Below are experts of layer 14 (counted from 0) of a mixture-of-experts language model. Rows are named up (a neuron's input weights, with its number), down (a neuron's output weights, with its number) and show model dimensions 0-191. Each number is 500 + 50 x the weight over its row's rms, rounded and kept within 0 to 999. Numbers have three digits each.
Before each expert's rows: a language model's description of what the expert responds to. This comes from a sample of Wikipedia text that the model never trained on.

# expert 5
It responds to: Line breaks after tables. Line breaks closing tables before section headings, plus sports-table cells and family or player nouns like "father", "brother", "player".
up0:530507505522544431450521473481526548481493455492518505515425567433469455561459574475456599521489418501479497580505511495497562500421480428475460369504439556545449489448484550478570485517532554485487506522499433471456459495458461495504589578496542499573530452508499493477487484494464431505440526510502580599550603546460586457526555479553404489429556535433505518429535464609555397535393517543577504536445566518516452481607569566464581504488580575439482476433446517527471511602530550437399520484510593457576461504532574424514454508483478472408484539598446494456513512466501616504
down0:465433412425463527519432490440469494463575487481454500523529529508480539641479485513568504477520546530488478524387553436541554495486447486580506562520584554493488592502570530427568516517449475589510468475550543555573522481544500533481551507550517491489505516562492450534474643532429391647437572443508428451493525481479600479572541511472477533505512509472501469564514490390491547475436454427535529439442564502486487424429496555522413588520537540550514579601508556541521551444522582533489478453386508552463456528440484556510517467507391455470463447525491453460572528496521497415
up1:558413583512497551503477520549564452469503589539488509503526474417534512642429440506481544529513473597490555525479560502449418442662548417509517429512558524575527481479524458412504497615471568472557475498431549486533513453536542589442530441441467525430548510439463443466460560507496561474457476442569555474490529369472529417521489522474462514493502551500503501555542500585400522501487493544433498404464506503490554523456548576555460462562514518530492553559533487458502502434475411493471514418507530573502497508627541503562527497494559507506415413524490523455577431625523514478
down1:457484461478517472501505400489474384492573469483648524556440506420623468499505482470601527453465487521518458482594534602483530510441536546511519439487544492490530425472486485477504435473509534415536602501455507516510440529542535482525520433448468488489382454456498474454520568483496522452530496493371449546506479540505553519450536548584559511451393574522453538543539424561525540562537487528478448497467492454505573431534548552420361422475454518409501502541552455438538459606644571572486464490527519520478455566514531469437579421438465500476496522510509516447532514506571537490
up2:518531502451570480529505523444434469490514492495522496455511516531476481454416358533434535412574478392448595595473477459429512514446459477354584587533482468496498491510467448465496410527439492456468414574426497506467402425522507493414448543498500518510497421541507514518503594520514521546426568504552523522501406542456549457504361619457468503488528496514480484469545526509512517529487482441465519460435430528489535461609559516621526575598482532428506543427564520493470544569546576449550423551514505507477517507517443562551581567491557538465531486512484443486579465454483558508
down2:586604541494516538479522419571586502427559420566511452468604452502546491524403522469449493510586478530494439530516424386480463482491456576498469455559479551505476510573459383556534460548445473629571583480469451551533514551511570577535465490480547503527534542562504443463541566500620512554510567470616533569488491555497471433488606488586480524463600479533552504431562477394499459500493495495459494446535492511483531513448519559463513418487432535554444514400520457503428451425548470447410435493498525528457555483508506480477496597469449487491419533531549488530463524487535479557
up3:484582585543502513477466507502460432470406491548503532518514464525480533552518444470526573427437498549569559466433385506498489481484510478418520439566643498496520521508428440535520476502459515365493426446573509553456500492508510520564473472564482501471520488492402470381461510508453553517549468433520477460494593575534565360501549475443522493481430544533536527488465452587528441548512522412493522414472541482589596505580600564467525569521402511446568557563542523533459483580498561574515495539570513446450435466486466497594509512448557429525481519629489512470475516500504550507
down3:448395498452492510505499622522436410602430458465528521485559478560599585532483487475494487515509492476510496468584575506549582443470483539436470573499515412580547433466561522468554556555381566538516545529494527447380444484464522537594488447482425604581532512553491536485499543481487571442490506595448496476576439442482501505476636447513477462505486501535477547558468497499550514515443467431464543408527483556508508520455461512435578471577488544577516451448444515397489535559488512473473467508490612523558518550495431475522470504462470548549553543524607474552546418513461587507
up4:492571480501465525510509511549549537528542500625432505454574520426543521478467489469465544581553521517501546511486420426504330459460469456546506450585465495541484491432474506448508489493477491434360532493468547393471502546571486466463437526502437548524411498421448538461494492475515534487521404506601484531575585455392529475511432558473449490529543469566536524611529501483456501464516463513458529596453441483494472531473497562498503569545434459507527462575574487545434412515460503628559523547531486545575554519517440462500405550539477473486510543367484481609478443536467431458
down4:500557554503591474471479488431565553503437499463579553583513491459467479494477543434459504523510570488577507591457482666461504469522444459493510552484432561500445492461498495530421545565532448474479465468475464417465540601403518424423412461436601521517545519469576380545372348512456421488508491491438496418600514502439510450544462535508537469518498509520487481499521455532447547467509459536585547488527485563523461569506503495571507459509498501447460431474498534413474509473496550548498390510515454525431516510496463485487485472458572450611461531531365559500564431459484510468
up5:455435445447521527460486414481432498414506463448469497542453449549446477545491587521477504491528467411497554516511476491435555461490431479562479487515424539544483526469561484493535501545517517549494467455452463414603484475556395572450542458539534513478569483488586528417556567572456508543524550459501575601552507405580529555453481480538508494501545463560496544564475532325499520541579555346487510468507517514498460496360474522449483437516586520476494650443419496551465522507565483542566494543475525514519511392531487464522518485510514490463488458441536544418454455601489506421
down5:430417550450388479491489447556495529419459501472424558462435550474540559544502580509418547466512468651421421539499478500525556592578563555487474474407500601452517535482548502477451418521484557430416485541530477464456493445519501468500466483486474426498519512514463542384565474528481460507531561478525473437462518561567464483533578494525479540483542419521450480515519515539459486529633564514477565486542446532487448469527540388446475448408481505468554471472498639523498416538573568491533562581593530509564429507502468563524449530396504510450527474445472501560519419475489441480
up6:512572533440481444521428558490444458500501578461514494528471436503591459479540535554534496527539478479513527484418541516456578449428619498516514515485532456582489499473392478449500454467510634457479502573471496567541455513405487444434506586455527585422433528554501500526602497525450474530514558509507546431545473492444422564571455533539462522491519487503524533507583404607495544540504423466504538503447481490476460489573459458637370596540602567491464476555491441623506497492532464532507512473531528454520469480529460478539421424510421463509471618505493508540473622470466537481
down6:402526544615562541413489585579572541464570486530496418492436493553533493535547444422508411439564497495490556504484451413539501478480467484531374438488494543487460521547495502495512554487529446415478438614530540489483546479475578490423529630522519535489483449470507462464489540412512414501526537600428436516492547538514461453570469539489514495595472461531554468470442477538541505477542561518533508495511431530459509546414546579491500574567413522575483553494557485491519457366545440602588404567457504490475533553552476457479465456474508476438461525449474468553439591563447461470
up7:498484480578599539446428591428493548496494479576524507453467490495532431477509566430510575439423463555532554523388494506467488434601433485421435407506496540502461499558463514458544470569524572475474508522532454407474517509519424518481501458439547578524420516484398500476450600554486521550426529470556471601508413481506498513546429515439432532578410501491517447538469542500507483494584573554575557501406516535495554439608487520404548508549515516457509499570543510571409506600444527448497403492543533542496525530432464456568410441540583484468498528592489476475433496477492504499
down7:458512568522522497464502473476501521493501426453545425501571537481494537503488567546514489530485596486486433524539502471595514501482528495479511523553484418474520586541526461586600425551545528537484535594476598497423515523535509555553534472448598514557602509560589565436409486499474457455591477507495452517500423463578557481619512518493532526474533438437450452446525612483491578455490550529510499442523463447495645465533516586421548598538540554527516448552497456533469519448475554444515467469514511537438513651410419534519543480394537492426494558589480458434466528553522478494
up8:451431537455399467470549453355493477462395584454618550477492475533542488505462534486588569396420523519544499454452457526530502534549565486517533510523443500520502389427485440508534493597434592488445453541523426447485444501457524444572536548469574505501503412531443484465545511508457525544409574494455563490513591447520487544443509554489451509451429491499533510461513612506593508504554434432473553455484523493484550482469551418509469526521603544504512455457568547495504590593497528486445436508482538523480485471473519446533556449605512526428516480521389530482446584450495516392
down8:561515572433501525456540571527432462527495545521414546462452475470451487446441516481551555537445491538519478454526566529500392637474459494554480504454557463433526597501453487492489492545515449451593529533501439454527474444442423494496514563464530517539422496487526560506472435480543542470580546514527433500486489574500440570542475547489470533436505390595465522509552543377382484446418560559485513486514466536412567494463454421506487570442493562469410525452498558510411524527542507508431520539484528504510469438568528453461584530378502430423436472633488486554396468525491439536
up9:435492527502550492455496390439509446480561478517513411489549451473562552558448398526461517513474511497425595429451524534431518485519527554537541599497577562542468523448435496440512471443437502491547490528518503517391540551487528442514525482488459504603513446434472501502511541508494520462466455472523540320492504493486575498520516479590536512456520517519534527506704594548572474500391540411578504446509614492513438551549467456496466512446449483413552490570531478608538548447408472540541431495520461497534507546524411466548534530502491424509449534518505498496578527586512500461
down9:584417390463536452517470440531483547501525568483523433530424459462521493574426554497503556517515460474522504567507537514631539498518541498478523483440505460518527541528547471538579546363424463496535511507491526530494460507489427547528521526475503490536452433502497547564449574387538536473484502597531548578492483458461476472487503513544435478493492549450449453444502577583529413489479521515421550490536412510429339593524509452531469540499389436471487427529512560520513506498504462424517503487605500553471451554580475461476457438581585485592508498355552492493473567459485394430
up10:534545525471522481594508480499483574515476503486422518578443548528586502533530417427488491547544388441584462524516505470447480476564521471475417549562511542485516538502570533457488468416461474517487592419405348483498523535467468464496493503514481421508434485498554513518495567477483443557570485471538540527531498546505508396374548502451430480423561508605567528551487497455521452547634522473477539546467584468436442483605493519530541610580456490509482439487550516474424470450473510452469476425569555427528522493454467501458516443590551504413432508484597442497444470519459581561
down10:486453508496535541560563542595545347482465442504481498510433570569466366446546430578532494471504544501621424572481433485464548480530534622546414540508542461510418500479467520512533435569466522504492547444615464535493399424493450389537456509434492482519515464480448443482470449530471434465429585462588576415488469558559446535494451516505512480496590552554456478505605486523481543478524504495535417526532518455517492439521492563521484529551461496474489565484524425482508401482566460484540535472519505438437357463501448462512483564556547512614510508560457550506484501524499499513
up11:493492497496513504533477384508471537541515490569549535563471515478556416484530469523441588550457529533614483477502459594497425467588513497467543525554496524470586577464458542499503515430598502464492490432441545498479471447540500425547520509444531517534461454462497476413380540500502439525477490444521503600439546438431549504402468481587545557466532512549509569512564571457545515507481551452441581568457509504470476438617530561495611512537469475461480621506598484519512533496562488452403393462506456523550583504576563426520493453468462481446406504459556473517439469428425525399
down11:502431511478517415504450542453504535596442548471404485563542499518501572503526526523459430471554514539489514539521537535475495582513483513509483550464565580566456507528395520491543489499544581497584502547457460503555632563463475558491583526493464533430494479527326440575555455626522553554500541456619506445420561520510526400502459576509443578515522391451457540490437536540446501469540546472480495517465418545597458470472533455488534472487413465449538519539537524556495474487546442472561490549502477517527484478482426374485510476513485394468463446555473479485429566550480522615
up12:510605491531529551522486485407420454456545598592494563489624508540512459533484497502567536499597425496566547539466603520451513437592453483492518522465460473539467459572513475489426406429469572503515469464515434491489503542446486444558469434522563505467507504584478434398406528524485546523457498518533539560547496499483596459568555573600505506474539477542504540480554577539530408529438495553462442560485482510553556428468435522547550467588464507457410486543510532615459461503450483476466476480596445533453452524422447502562509554512465437502386495446492460489567529507376506561
down12:464483418475502521494525418480512467568482464551491537592449545445503525494518562503465476520417470572463500556569520526531556378444537478498465519504525512457521462558546550520552573633539431501506471517458480444483481470430485475417538570473476505471426587420426550430401533511463552393551456480588438476539506550638469534541424583436538476472483582502536426463432426492569477488446483484577554543583548483478498450447512522537493495484391488438517470550471479512576496579408442557515450525512549531504400504511500486585407344510520551551526499506530442516538542513490511521
up13:496522567538420442465529548429520540411515482587507535459627503432519455472451452447467539536450532610525524495433506472440458481512442473515505351489474456529471515551547451501539446426547550509512461521526588561550488546429499475610531435580540474386424462443469495535452423468422540552495575441544521603530597466482464475546469450481445478446584476473511519556487550527465563509538513509443511487443461471535536469446508482507469414492464556499523432558464435547427491598420539497571401468472533398469438497485570536544550456520504426492485537425518588468486524462566410509
down13:435523553440468474533501401454500427487499523529514454471501515515508552523496491461523514567419480529530613535530525532574475464469547433510545553436427552475534545481578434446506493480466509586387519629430547539453434568467447466514454499423433446554490434444441502459537464570540387407492439503470442533488484545576439475517489487424468513551523540428534449621523566527512524424518503536511510517541505438512524477530492498345553576440593462520402519474481452554562492556490583557557489464473504550561490547507480546491487410502512477474527414471434470554489503589375425471
up14:484468473463554516463584492516497476509569452500515560523519486456578493491465466429448515479495548474409559476431629514507519461576429476561585545534491473507436403567595490521556492534491575516443473521533534511524528535580597425573551525353564477456531471515483493407482522476499517481537594438525535566511491599443593401537495401466516565555443482483513540499529542438504537481487491502549504434497593479424589431603503544607418474503520527442549490498502537402508462491527537488554490563526534592544506546553527493455528486559535524601538556445557513418563489499517450410
down14:406450574502358466443535527489448523513479529477569450413477463556515551463478455504622486548519419500450466501472463541623567467508470477525506489559440450559446544540489452529534495542592501425495474580478492481532464451385502464449606506436493473402427510430543475439534393555496523505469427513519477471402450484535539549491490532533580568470542566522486581474530534478475511564615597503569532506526510426521384577541515521524465552481429502500595478508543474508436534504488557538516498519563445508456464413436520426463492548478479496481544508405477521478511595535435570575
up15:446499572499560562489542490558442444433470487497522539520465448519572558404487520386523557463501520515448539480413372535408464428419561528508533543482554489527502486512424478466500478507530570370525614426495572496498490455448417546459524443455494543392405498535449469566505417514454590480524530463574468517559544566504543499495526547550574492522396484586561551602502433501558525437504395483489510541511541512455459454539558504515538475538547535479475534506498491526410503445510493494553439530492528468465351556527501466539557529483518470496449459576456500537587602477591514525
down15:434473560533474544478473531488453515530537498562545406421523439514648506463445560559514492459581454524411558479520577435622407484473504596561502555458520509514488521474489490396548488495551556625538517575538482442494563528474545493551528516510416506506519507524502562579393530389474531520531521585498514447511577462431390532535470444489512448530522507587436550464489459503566482483459604481476534592480529528534546482458481499454458515466534557504426517474494532476473498506456492591490460563505479469507538567483473544450442469565598500477517645458514602542524535551538555400
up16:505497525467483561580450463465530468470498441490477562514531474423559422502459645565461519450550600583477511579547452548475422476511520496514448371532513559520442444509454480472469448600481511516449431469483601514460495543490555462580483546492495521471478466533469480433455475561509518413475516429521549480577503573462546533576493492441416460475394513540529462403475599418489520560456496541471511558482505495441559401544522440586508487605538521529430634541624509557512491450472582480490492470480487500489539465458421526473457553480563458453521537534526549500406592499504550565
down16:455529440558554461500464455514480534453564558450487451489407506550544501461550528475534469454518478469450559634554484500499536565425505521519504453578499597480489618553543461430501548418546533452551594488494519494408551589537507553600521457535472502558481567477509484533489427471542375410519436491478565554525541454414453527562489505489549544460505535523443520462554522491545540569513506586506549427528482477472448557452565420454544562470499560494489470498621526432499505445559537501453415555571398434496504392427506466546489524481521436461578555582469534448566486483576433561
up17:471576574529547495508508531557506482447454623548557498492506519481538505523509437546484521463530516554516535437503576466436585446568517435484581409524487526546383456453514524484504467555443406557478525474511606481464572559586596530490474474544533625504506589566479413530474408443469441537507497417536513505486504456553530462471423618461398429473488536492523503583481472466533502470530532439439509609405456531479443520461560510530509521498477506428492460520538497548524548460435603395474604548511530360478514466495454458537562494484572535465552418505521509462527496431477465519
down17:467613501526415396483485514419429528499481523501509467563620501535577457483580445432488470597479485433553532493403509514488563562541487481434449522403554481497412461438358497467511505513468500525478585515549383498508581489492529579547435532478481493544514515453507425518591520583449460463420511525509510468533540475519469535444542482549467412471489569456437521561463467509563481512483536387478404552480499482482496512533418422500472470614478543505526505477531511467526564474508480411396522490499525452503594430480442536468529554526482576465499375458490492584479414581504483547
up18:480558462504534491455567540463533460504479519525632465491469527468500544634473465440432600452449561487517489549482543596497567484581571493417503487523604524469437535437493434501468506475623490547507521520499532424427582470467498524516527534538546542544517451563430533476453543575448453625512490372531526461502474523456502453439482500406487488468412539506544526490488648533485429469504444570515576528510545490608474441498482570486406414509540510509507524516564516500469530474524548487552466566537506419487459467510517461479490574481558488420522550556399444457551388459515523581
down18:494579518535514284579456528486526591511457496498456558534507614496465463504472504466472423521469519421516448454560554465489426438506424532457485534522506550502463470409494475500493538527445458486492529519423475536462489508504464534592474448523541540596481572501531487405521489529537462466505646538441460376496454490470543472505560520515432605459527518505575607531442571515444469480556487544545442476471533466495449556506489533459492430538487476485473530465551446495505505605604547417533422496505528453493533534506391542385522486429425473558507457428519498482467608505510450449
up19:541551527524503497459494484494494484476553457504553558551489505466474620467402510540468470509574535503469522492475532517504470514567586450516518465566607518552604507410432498475417489459516427456453547489574477575508550589528486516560506585420466517522530560566393422458498420514430557490537513497545559576546490503511614444611539453416463584433457519482537518518485438523477499411492465483474593451427461461480504444589415435575469526436517560605494560477475486534486565553410446489448471518537491529448459591546628501540515522472486472448544576557452487437489482468464572493
down19:550530523519536524555488570557483576458426455546524476485486471478550453483401505550500442538544496477571382547533426603493459497476409598463507439524611551494514505520542450454501440492553533592404555496516536564454481597468584479484498549536563444477528447509427529543474496472572563515467474466469556527580618494499351444554431477510467454502523490566476504591426443483482459535498469547508472464536441548459423462423474560566502460552518448497440489486445484483433488487598473563541537463471487402564572437525486416524512477535540468562493422527508445397590430492467481457
up20:530504572513516448473464533492551429532469433511534541520359455472577438488506413477451514611572513473514515524501474514492495505550619436473429355529436518449528459434466521468434465501553515530513492503524352463425502470495380456497463531528468544522532517481439529421560592491529429625528460484531524573557497540508595534532525484522508525441580491509497537534499504463405412556501449571492509484486475489515520505547509450508532567462536553603513509470536524592500538399542474473500514500514495439556509591460634477551472456550591485471455612552473461538497466400536466475
down20:530375561450534499548554530545401537483464496468503510460422478515518462549549500549504478546519587534458509419473462506464603529474443553457497408518487524576484561488605448574586498465510660526535490596462545481488454551561534527426507553553551488494451465474518599444488521491521477523449467406469509518524505519483483552621501479459462455509482476366446469422527603566464555491541476577418536462518427564581460612496541480476544449460502523380480493529531525536527482549480494492503492516533426473487463406564503472396538577555527519534561462528489468437560512538501531600
up21:489479525441495479530427498468496504505534548475487481511545506566460485520445494442480459432473515525514590529542365575475424530523443460473502404533411492524410495437478556453459526476416465484504484524539463516498541460554494458594515556485522442422436441588429529564379524568483489434515569524489471376529574515536496461492520466444452430468509461587460610549525363537602532490500478528468520465452512482450471488519494532562364560543484544512483454500626504639531486535492584403578450479445457519501541474489508474508533496622445494470523445491454471561555523486417478502
down21:485598455512546543522436581434493474524527559544498514483453546464543490486450606566622500520557526517445576486470413424517510506449562538507462613490528512484496487473496517447507555498468499569538504425536581530465528526402492509491581504515598493537625460473481431486408524445554519496603496539491452465483515537491573497609424583492468511490446470502525486487493521455391516473538578475472449469510489532535544556457526429474473528574527548588496489479421526579593482475411526488529507505531621554539498476486511536487503465509558435509466435386589539610444499597428455604
up22:543460506517484446412540449476547510457581447473499585494583528531537438506446427526522521423507464454519535518511451485509582578482516476465522466493506473501499575499522568488599457491512474572478461533464592464520545535484534443404465548372560545487355526498459469456447543482497544578420614540467564454549466478414497492498500506323442441468515434644529543637450585489562568440560495513470496598496535570549529505515570536454458482487420520423509519480507475480470497477473485470446519547511465432532541552531474453567493474501425478484558520530483530512514408598530515482
down22:608515493504562540462548548581547509517443538471537489433437513518395436430514558561483431471419489588468492524487506514537411485494507452502461562506542519494528571497553486430603544506509507377494567522498462499501484516616566492534429465483554602557500457518524529530623446397435512478533509543494475564434539495445524470475584471532494482596539459501457461577526495511526451546512540481504464366495526467520499523545426494563474515528408490565501506352610487419444509503439535478556556508548441432515523555512471557457526526486617539512394479489482493576515437605490469475
up23:540447499485511468451518423555462509516514470380564540570546494447465473445508501387517482504407517415517569630487429528477494406421510461504469436521418565566510486498441502473446466542478475444471450436499496423465549514468447522472561529611443471547520577467453494527534427456504443527486508481534471501607482411537499555489480593489511478477533518595545599600415505449514482535505462437492458467532564468598501443546557525566507509429497547516483424622521498578442530534511481569550467399547578425485519523483537472533434508568469478512463478576443452502557526472560390431
down23:523489510497477513454545553476498528495417464537554514426457505531430506605453472441489451497550471505432561594477495373505496496604469546503536504448543537426509528488515529571466513435430544548559565595453439519578489366472497397530557536547557576454475569508476459523495520509444456490410512576430532474489448486451502557489411481449486438522516533411450427469521523489538523476522559568580451542446527570527605410485504502385517520505474546570533596517459538496515612489490516403472384391447562439579490450442556560492517524524494549544481505496496473512449546468574527495
up24:508540504531505555500513509483468410529584476471460566523536531488514541577460440515577533430487512544359503434512513612480579505446568415443590518515491515531525451560530496528526461465544541482530530433482502462439497513506516539462550489566563579346499385571541508583465437569458569452547560470529534444521500504604513520447519565541483565473543501520467527519602479500457491526469451471509476470483587524523479462558523465552477540519431511461465480550535481481475474556470559460479493413529554449518405510583560522473505486580497532429472302621505441486514536432455598506
down24:452547445541509496482523530517491462539526582531568493436511528516588592584500524422460504437529457480416549675471580595445447502514481540484479547491477576476499462448432525382426491480477549434493429511552550482509417594498540476492540417481511512481430474498596553559509546477434479547480570524509603449429517491517465508452540532461483450523528513528505407513564550436641587467518606527460625616505493536504492434534510475498514424491466501504488538552510479531502433509508535485441528496490503478564547583505549547465465485557503512545553478468418545441543388433546514433
up25:455501603497510591469475461472533472500538408503615491565506469496546538433506474513560524497549487512492531545417434479470492578552380486561568499492455512484448542531499490440506525483526565446504359485457571504491474472463490460517478472612532383445427502560462489435592568407486502556543519476457508583561513499446489429481461522569550460466476467589505508484484507409521509470517529482540549571525530514513393494620607485506542461498643498487545547590566508507418504467487433591478483468504423552533513545619540533587519452510440452471458404419514483499516456521473536510
down25:489445540485471561503442446578470603505512589557484554453462468485499527425494640428459507507440411607582439545463466547504420509541479489540507569600468535549515405489459430541476508517523429491521623397557531459569604476488514485461399554551469490421531451479419505556456439495563553470494513517514407489537514503497570582549412486453456503530513440490489556470524523467579430504530488451513548419549404508537401473419496509449536398530527503478512481580488491430529555502451506505506468456479544450533525515582477452499501492425551500464412524434594574446454507525475507479
up26:527463576493540531398548441606502488467596569555483477526582508434474501537475478522521550530472533516530506520551447483566470444563586541436474498467484542514535466436518619475484481455543449478466457395511509460594521597593424454474550546495436480472375538473487448487503521550480391451589483493523560490495521478493448525444502549360555553463514440444521599558536592409424491472491504507444398598559499462478475532542489541513398465455541501499548539466435502562481519544488530534508484554517413470543482466566537507490604540530461498539446408527542473536471563435393473483
down26:460511613399484428502488453401489474457453494541502522505572498467432545495510474428540531549580516502519553469478485525461483523518438553453547492465446436419510413516599488494579386485571638431514572535466504532550498499567484545481460509576502365481443466556634476540488505582499549495458496606479538582587433507487533575421494459513554518490491419469472495448532425503506549445539540481408479525528538580497527549460542455507501435440517572508507443445491507543533455529518439469550540536455482498534497410504569516507563508559492371516388512404444518536532496459558467464
up27:481528529475581438498457452471518468456501438554474554450624477453534459450446508458490499482476508430513510493540475549457526471485559494398474476550519549489551454410514492449543508490545458488470457492478544572502512483504485494570586478459556559455422486572516442503473517627415381544429521462534522524530543453456526548505539599610463490455525541446536529586573532558493588478463391400488564474432550456547410476583545494565540599494556525482492448511517462582469517470552428529549476523484523489432486645477528472556539461592585463434544493428445440573549544548501586479
down27:473522515467548494568434462407592470560519424537593511533533548536536453502491467648570589393561561558515508431527526538486412514528466456576569495490470559481412562583452431490520495438624481552507452527542568550489429506522560530505455526489557484416500595465493448558440569556519509554496498537555478557506569555507428474540456436501417514586555528529489527495475533545439473522499521507518528539457480489563451544544457439576397487456502539533527527554466400503460511473577555549424508461489498560498623448465470510467551527496550597539462472560440515462416476454475538415
up28:518511547494483466499512472456496509490501541449543497498401511545525528440457588495565484480590544468444618505454457443458445491499455514422482434499434466499445369486507496503415499513464553526474505489447448639475476545408448353535522583500512561453429451505453477576473623540459577613498507481485546548501448482505443479426465592481531548489536606567543579511504608504557379514485487482512486484458521508584470582495543503496525481569445512521366501610497440513442504519491569481541552472497554438467532578419516485510519481548534525444469491551463466414492470529467549542
down28:500532517493534438433485540465601485525590558572475544560477463462468414505519482550430552411421547498479458436512457444421550482402412509548513442483532432574370591466509574504582547557543490545488460493454439539541438494508471477532509517543525494587588528508376526505418500486498505502466486507494552515423580508504555505553546488514445519481563490554408530420542592466478507541465529526515485470467450495510442495535510466569509566504542507549469575396528482461475451580567475428513428565594540528546441555488506512491564525640509629426592486543441480531534553470489489538
up29:589601557489534536611541568454483488411524470579556599563487491415547518525508489554520506510485589510563582556530521515452471469500466523454569509522406564556534484531429483474562479505521521503531586523490528419533470599493488431538461466363530527533515481522372517456398490507428480522490422464500525493508580542544538478423541550621527492508525518473439513523452447529488597562490445461437527563456470574439386437459548539528531474511532491569479469517511407548475533459384462549415434481498502576476378461443490519552557582465462478447539543523487454511519523496469522501
down29:555471455489458583471536479533501546479438477492505556526460478504512505478529495581635587429510417544538523501466537456505531594500521503583491542366547452460464503485419605502485490491501520554438509564480499510425507487538469507526456512547470436380534510562481501464550521519542554416587482663529482414581493564565557404497445412582521519501470575482530522529492511471453523561457591508563517502481438485616504495517609519542484512413467479481470491459568457606621454451556453531608580465536515509559549467507509499493588505514425473505474486500409477494512505567499466516
up30:596516511426482526464532501468558503505469531555585528590569440463436487545431502482438464662556624497534522555522527610495461506516486513466522416494504431534477521425462458444500475543492530440495483428553485404423456556486513554595476604501467448500574478515496453427556473559461461507535486528554473662410510504457581393572453561504525370516495496464500466472445543516531400459549462494509559481553561464575516438470475574472596475486523527514512612503535513467455499456488575424502523530508501417467563509455593476518468521469467521455503495507447460519519464458528538550
down30:601497500412506532592537497443467405562516518461521517466515499542521525441403520498427453457510479561581405563543546491422498486498456519500497421572472546545523466510479516432573473469565529569529567538557517506451495490491511479594448488594443500533527425560430489489514529523484500457543449471540565549505521440541538592474544574481419510622506420460547506562567502512512544552459506503461478380544511499493584503510433542540468620464454467586494481466525432534552557523482395554561506399520529558606572528545503536462496562528404525506635450545559476533461475542445497580
up31:560490480430489458436416538392557545505502506513527500465469483474529443557516598484546507537463549473539543521564420553487413419471558492500493620500591534563582524453464467494514495401491382570439491515467522506637466574600405510552585551515526620490618468474447555507510492453511475530429426422492504555457448460509526500523527473505431607522563511515565516496478466442594510524578563490470505509446585492478521529425443506413512570487479490493540488520491556518467519474498486531509403533530579446501550501563471469519501586542516461504544553567584520522497555484541391429
down31:503505414531499458508533492571452563592516525420466462474532539473441518383583454576542525569546513419516465461470539534530531545588549520408431611482544420452476559483558424535447454445448582504475464532547532477566514508524483520505525468440439452541579463504549441529570606495487503536453430525585428440473450477498434464430544510406547510489421500525426496484483448488453616501447457527530517526514444512480509517495527491466507503475465502534523570493472625397591488478473521462581475496546437455522518448576459597524478496548522557602435509386458567546533517433421571519
up32:499466495498419494503436603453463482498592524632511474541470509386433550465492495442525476404502519645539441575384500513469554496545536478515598489530465470537479454465482476488522487506485415529422455433455659378577529542415464538473487503492500485532504498414498573519384494509506491539528449443553527470467554519514512453494604449594515508475451553453497518475477474529511476536553462489579547430435532569418598467458484499551550486473550462468489447571522513464426490484507557430622444560582476525510531556556512494579414534556501467438515518485489475452512491492448508486
down32:520476456467543474557470460486577487502496474580559494489492452470484535454552553550514558463482493481548569569540527463438511541549415470477498504562558535395489474497402536476498501545552454549612477484561583519398455536542487484491414517509563528608501472474503376550509460531464490485454525518553492474582597400466503456521445469580566491470439541557541544481466476460495563464528458644470456566430494526451502676394510435496506556472517498575522538488430497524513454545481389618467506482516539552463447475501410561501486463490493529407475447508443570434422466490527431515
up33:494478513407593517487470401514475438415505530537446569478443507502507502582484508497543518475500525435506464538433462418501439478454479462485516579506456479528540438465503541525541518565368494523491451442589518439575512541534514631448458503559366533458484509431457389527468605539504464493462494457547546438546599495495502508497437549469449534395573548476491567464569462503479479630573508451457604464479504473522488361534540552467510474527516507448425539448508502518483486555468450500526466579513496529520383480518484472518430532468480559521368487550502436522554567487458494605
down33:488456497533475493478505431591510470515443492563578549564480505503470562545495547558515497410465627442548467550518471508588525460565511590440431521529514472428430401414516531564486547410535479502487421534452496626423521534407583564488556500512472525495578509520572468528450463469501548515450408610451542476571500546500415541522560522444497521483442538505541387500495496476520523477549553528597518537533530457557508508488564516476499442546461495561561511599534481629526474475523469498505523646487417452490518589502565496587459438488514489415503522493436533390466519491480450524
up34:492541530470490502517469439506477508524594552588533555510522509503474466419431377514409483553608502465597461490547529435489427504544513493457434492522490544445526491402542526489525483515483442421475497498483533582546473513543513483640559453543490534484471574500487451467514466524506478469477533551521527426481548479473571424493457492442412558472467495559532525476538526587509449488531556563473524527514536484519452462481486476521580411508430505421479442377555446511523482578455441533517497507465543328489490519465534458491578485622436528490424667499622468519457546422450515425
down34:454501484515522372548528516523481503378473477538473498536507502558529495516477557567506504522427464510486546527498534542454487514392489522460536574474474539575531444514504541426422509530394460567608592557525558474600514445427514487517531518437488389486642439472554460495462579567476534516540452457480492495530530473575525422578484534595537414580515395497518470439423544447450494489469604546422413554454479533596451477458507434412538565487545477596461598440540494512537440511494470488516548531488452520411499554453521483497493483542484532546415545548548492531423553498473517460
up35:494464526432543517439480449485456397438495493428495514544518508409538477503558476479536490379594546523573498426532452438444528474524442465464580369545560484500454454471475477472518462491489466541507445447496575463439520497533443503450461512405446469541429410555438394491477582576539463443374556472497500489538582473469428457609442455484437526485463529540559440486518480496570535406436492567450579408511518447532512483489492500589476608513529557557525424470478438505511515542429529455503590528536413453469440450545480452473486468511481440502411503614536523502524489545450575520
down35:475512550396443554573503531557533458617596539481533423554476503511474465445537506563519511452548464562558465457442481487527488529466412606440426523518363556550608535539454504446501466480532533547514526560467509554538587606515422476496481400466557484431471479485529457545486489490540446522600497443488468487543535546517552587527409493493586473458479477461500474513479471473446510448404530550498557494521431540418557512523494522510474456480437601521502421521643482444496590451447550463441541556480476501452480502475469573478584465488467543498446394403463492536475469615485476512